python train.py --n_experts=96 --balance_bias=false --n_groups=8 --init_std_router=0.0321 --head_dim=128 --qk_norm=true
Below are experts of layer 8 (counted from 0) of a mixture-of-experts language model. Rows are named router (the router's row for the expert), up (a neuron's input weights, with its number) and show model dimensions 0-255. Each number is 128 + 32 x the weight over its row's rms, rounded and kept within 0 to 255. Numbers have three digits each.
Before each expert's rows: "gets" lists some tokens that make up at least twice as much of what it gets as of all text. This comes from a sample of Wikipedia text that the model never trained on. Tokens count by the router's weight.

# expert 50
gets: ",", "er", "'s", "z", " W", "son"
router:102100184201209114107074157123173146165155120121028127075141149185104135087137119107140105107089127151071115094118098132155038101092144075151121120071130170145154156098152133132154102137161165108105182113037158142126123113153113159157139182116136123147109188172121123127166182139077118099107193141109093142148109121148064124129095122132140126109127127114124209153131161090107112143164183120124172147155080112108111119140174118152171073156138127170201155167087183105098129103168139135112087109141092149121109069169121152115110136106129174152121134078139106121145103125129143137177182122131127120117136102154154116140139089155093141186104085141109070121141111091111128160099195142118123104065078105095174235161153158124135102119170104185122163125135112091118164086122118
up0:093104168128146103120166097137159151162098107148102128105152114113104092138132145124159191139164138139077178170114118149106103103196170118094087136124104075159138126127117138190100140145111215110161078172141163106155077103088075104164182188113114148161113062114148109112143135148147152098125103119111060164179121158021146126104127151129135134139137156101148057176089127079131132133127136153169122124146141155131100158177161120140144094118133054097165067110163149159167084103157137075091112141166134108087139092108131124109125143138197082193122149107086131183178156081137118115164108112075134172162087071101167125103129122178119161150077101136105106127088172119162078091100139147186077214067138158110113079112118126129144171123159111147180130121170150087090138108119147
up1:104130178172136066092102137150143132128152139058127082064153141126156136161106181163110159116086125173099156124123137113139121149144136085157161114135104115089119156116188147130144183227085186135125154118109147138137132122163114137121121137092135160081129159115160079188127220120111193117107095106138083109110057141120122151145144115121117146084087175146115196141102087137188184109145112158113132134077143135171168113116074146198128120146082118118122172140091113159109108116153140155161102114154182164119090116110148162066071126095137131079121123118113065101184116120117121150097113111163138134121157131176141153111135171155186116169138108150075105139130160124079105079089150143139119095072047137084129086157040103132082063118102087113151163056137162131167166132101084
up2:113146131124123137129141109145123137132068162128161150105156095207145123141191128116133137099150119096093089092153161146105125104115145080153075126153130115086137074152134176118161140103104099152095143127095121177126157157149173151128151215095142120098190157127104155132159096072106102091075080126088077140104156130094079155113111154096177125118107129173177143137111165143104108184094127155114124167170116139134141120127112158159113083136084101126132134087083114195096109158136092097132110089144108143111145097111142179062132095176115092086171109115127178156112092146177111098096123078133106127163062108093155168166094136110226119104139139028094131101154109140106148085099190133163147128170148121182128135138116152104117148190221140072128112124175175133143143090025191

# expert 82
gets: " ", " |", "1", "ia", "0", "2"
router:124087135116087111171199141096132177131110114107130091125141144055096076077117109087182140111121111151152115141151126135108087126118127061146073120168160134157133123140116176093184135142165104103097139102096096139138110081126115106096085120162141122093078110124135131150138160103118161112126160085135171134106098100209092157162186103143125172172120141169151109160142122164087174143103141151096145106134085097126086055084173100170147131100146144095124133048212106126110104137095125125148151168148209057171166141175144093086190163125112153130164178093132080168082056070124147142094077133176084135118152168127114135178111175089078110184148122157186115121170105140051165093170107134115168142132132138070143102087112148123117120123121154101143184149110132129160084156143163
up0:088114089109144109109109188148138167080091104107089118055088159130147051128192134065112152103119050158120118114142148153154112171119167157135101122137214115077163181102124122172136175119204136076128089142146147107149093126115121174109099169145111164131150156154127086100107159109152129125111119120130160101091110101229105121143148137163164118144211171093126120126203118137148089099105126132124088123128177140135127151133098108166068106181109126125142163104059079115116108088155165130157099172094122135102121054141122126132136161181116105090185119183175121123160140134153144162118110091145154153130051085098164158151103077143074101158154135064170117102144178107129112069110098129115103102133121127075163142149119065152112126095039109173141155127156145133144130164119126
up1:131130124156100122114099132148201099149157154030122131123174125068103098164093111137133118149153054151138128078125124080116122173095140104128105129169104164133175174155150114102110127115161088177118194051146152156158155164125160098096138140098120144108140145179176104141099161116146106064161121113158172075118148114186115148106123159097135131163140095145134149115051110159140137118071130123069122114125134182203110151170157120161092068141092106142131144160113094115105149138135135172161080101110091152090162161120150120085115222090116157149130172110113166089159111138077111134063091084092083186147160185078089155140122172176071098147119119126161161097168161112132141127093113116120119107120095088107175074112116129129134135086095110084134097128150128129176145090108240
up2:164157096148152128124088095091093138153072152122117198135124151161134130133126109111106146095169118087125195160099127107076064126140093136127146091148146219150129133103146124121141134158137137075151082128099116109183162163109153133113136143125150139081076128122216204153158116077116132103157169083134103160105144152136152110145124095134128118129135107164183092157130118144072064140161154154142114118111104164171146147170101141111091180139111092088029118120131172122150071141144125133153135125124182113065111125142141181125131169097183153136111082156110230093174102102093068139156090115142134126177139081124134135158125112137134080074145076202164061158116124116139119148102168133153136113059116138107058089171082082116138109080097136098105087130144078179138116098172174

# expert 72
gets: " ", " |", "0", "1", ";", "%"
router:153153098111118095186182105113099146102114132178139114121127180120115091122170159141154175136161089102131145079163163078088128149094094110114099160204149146096175119104115119045119120165103102112117136077120125179161121113132107092149095115110169124134089102129151160112173122070173166118106162081129127100082057143185088159160119125144099095149146136154115115157115136182124153180093071105096128141120125180131129069079091090152100140129074162096157151103190069168148046142132106083147108166131212118143145169126127093116160161108105090139153156156131109189085146104125059083153073145154081136140142107113117194172167194140103119121152087133175108175115107142078120121174137075128138124146129109180192081162126157097142138101102135142139158169085147138162097175163173
up0:107154147139121131188100108114061161131146189131151125179138146110152142125132113152123109144088127118145106129180195172172157122073109141107044077159069162131106134117075147097101112122133096146167143124087126109151157178135109109129138164119143089125129102163145151064081094141183150147137210191089164108099098173140099113066174103120087192187153132108117115104122144146095090129141124069113084128107073122145223147081145124153127077184119144152194117100126147180137124088128174132141106120106108178129111138142187154160122128097192111165111153102111185149084112117106112094154074111077137104154135146145147113163169144127192131075131148100078104139054139135140120127185112116102079146134070100137102129140167093142115113174087087074124096138110076167125092167132187
up1:109115115141103155151069129160121143095136193096140108131122116139161191091151168096181151098117171103142139136043112138186128141057132151097082160138106159115083126102150112082129145183110163145126180109131138173136146122104137074101156145111140132107096126158125161131131185044120124111191154154108084126145097147135142152132211144102102054182190165076161098166141118128134117172118099134093107104146106148153151124109122109156118143151072111087136223137136163179103123135145125201147152093108183047135127125151066200125124100158081065155214129099101075163115169149102117133140163133125081110183110100110183145092098116101132060139127108150128116176127092131086097143158147186133147074156107085123149118138073097125105126097133122099142178149120116113103163150153117
up2:206093168128185078144095138158096119101141172122095142104177147076153114121176153164172077193089116134104118159078128088110132134099142075157173111152177157116184132131120186096158150062144133117126133122079110052126099127122148141043097103132125166146105139093104113113140213081097196143129144137197157108090175181149058105058114137136104138154144158141129156151180156119100153058150128111108084129121140062142080082133169129152090132155120146132122139100116121121111112144148119154149122068121123116112156084136082155159162130116148141115162138151154099130125104109187123126090121210181186097193212147101129153147088123148163147133140056104112109146174147112068064073065125151107103155120163124133138161123111151104124101106082152140110129099138132150110148127125121